python train.py --n_layer=8 --d_model=128 --n_experts=64 --experts_per_token=2 --d_expert=128 --d_shared_expert=0 --activation="swiglu" --moe_layers=[1, 2, 3, 4, 5, 6, 7] --router_score="softmax" --normalize_top_k=true --routed_scale=1.41 --balance_loss=0.00706 --balance_bias=false --init_std_router=0.0374 --lr_router=0.0017 --n_head=4 --n_kv_head=2 --head_dim=32 --vocab_size=9349 --norm="rmsnorm" --norm_place="pre" --norm_eps=1e-05 --positions="rope" --rope_base=10000.0 --rope_fraction=1.0 --qk_norm=true --attn_scale=0.177 --tie_embeddings=false --parallel_block=false --init="uniform" --init_std_qkv=0.0575 --init_std_o=0.0 --init_std_up=0.0575 --init_std_down=0.0 --optimizer="muon_variant" --lr=0.0122 --lr_mult_o=4.0 --lr_mult_down=1.5 --beta1=0.9 --lr_head=0.0138 --warmup_steps=50 --schedule="wsd" --decay_fraction=1.0 --decay_shape="pow" --final_lr_fraction=0.1 --batch_tokens=131072 --seq_len=256 --doc_mask=true --z_loss=1e-05 --train_tokens=474000000 --steps=3617 --dataset="wikipedia_en"
Below are experts of layer 5 (counted from 0) of a mixture-of-experts language model. Rows are named router (the router's row for the expert) and show model dimensions 0-63. Each number is 128 + 32 x the weight over its row's rms, rounded and kept within 0 to 255. Numbers have three digits each.
After each expert's rows: a language model's description of what the expert responds to. This comes from a sample of Wikipedia text that the model never trained on.

# expert 48
router:122145124154112078109113147155076119073160144082147116199121096082074088127088132083133113136109157151111138143144151075142128187132134214140130098164107174187098119102082090085146125085182138
What it handles: F pieces and result verbs. F/f word pieces (Frankfurt, semi-final, Fangio) and prepositions or verbs in sports bios: with, by, won, received, against.

# expert 13
router:083065090165167111080106158109120148106150157110126075133143086134089142147133141163175150142101094087127179104148169104074099126173126137124070086106128109098105110139126126091142188079160113
What it handles: Latinate prefix pieces. Word-initial pieces of Latinate words split into parts, such as imp-act, comp, res, dep, lect-ures, ap-artment, exam-ination.

# expert 20
router:099084184080136113107128136158113119037143137123133108127078118145091147130127165161146158179108136164115133111154110175146088127145171140128145128113110161149125101195135141105103076111144191
What it handles: Verb stems and endings. Word-initial stems and suffix pieces of verbs and Latinate words, such as dec, ab, -ed, -lect, -act, end, access.

# expert 5
router:164153044127162168138092181196076164177079156085135162175202143142090089104086132098114115084163132151178170117148151110183132156114141116108113136197158116142124176150127117119166176130110087
What it handles: Country and place names. Country names and nationality codes in sports tables and lists, especially after a pipe or United, such as USA, France, ARG.

# expert 19
router:109133181137130131132119134127125132157104115069111142154117127077142136144121142124076140157151199105084143161091161135081149084099161143197141153146056116108109147122148146159144168139136168
What it handles: Mid-word pieces, Indian names. Short mid-word pieces like it, ad, il, id, often in Indian or other foreign names and table cells, such as V-id-han, Jag-d-ish, ox-id-izer.

# expert 50
router:093190125128121137202118147125198145174087132097139156136189166167108145101120168133144206090064111183167156170094105166137140106074172093058172110116166119120138135161114201107128114126167125
What it handles: The after prepositions. The word the, and determiners like this, that, same, both, each, right after prepositions such as of, in, to.

# expert 57
router:172134029135176121188071090063121144115130056145161149089129144144095168163099144107106091163178170117151136157135116119097151088185130129121055160135104146075179167158137094165131170139202132
What it handles: Chemical and taxonomic fragments. Mid-word pieces in chemical, anatomical and taxonomic Latin names, like oph, ox, amin, ip, plus semicolons ending list items.

# expert 52
router:142173104148064108134157142110090101155106165116138133133158147156160170106111090101177082145158112102115073140092112086138130068166104110109169070143101193146144124110166145165167163162140130
What it handles: Consonant word pieces. Single consonants or clusters starting or inside words and names, like r, m, h, ch, br, Sch, as in Roadmap, brilliant.

# expert 18
router:094102110148147092081115048114109157113108148143160078116153128189152144126101147168057110099143128075090157148195130125085101095133099142089157128145176164140107097140149110129123129162135182
What it handles: Mid-word syllable fragments. Short syllable pieces at the start or middle of words, often common prefixes: un (haunted), ung (hunger), pre, Ang(lia), prob.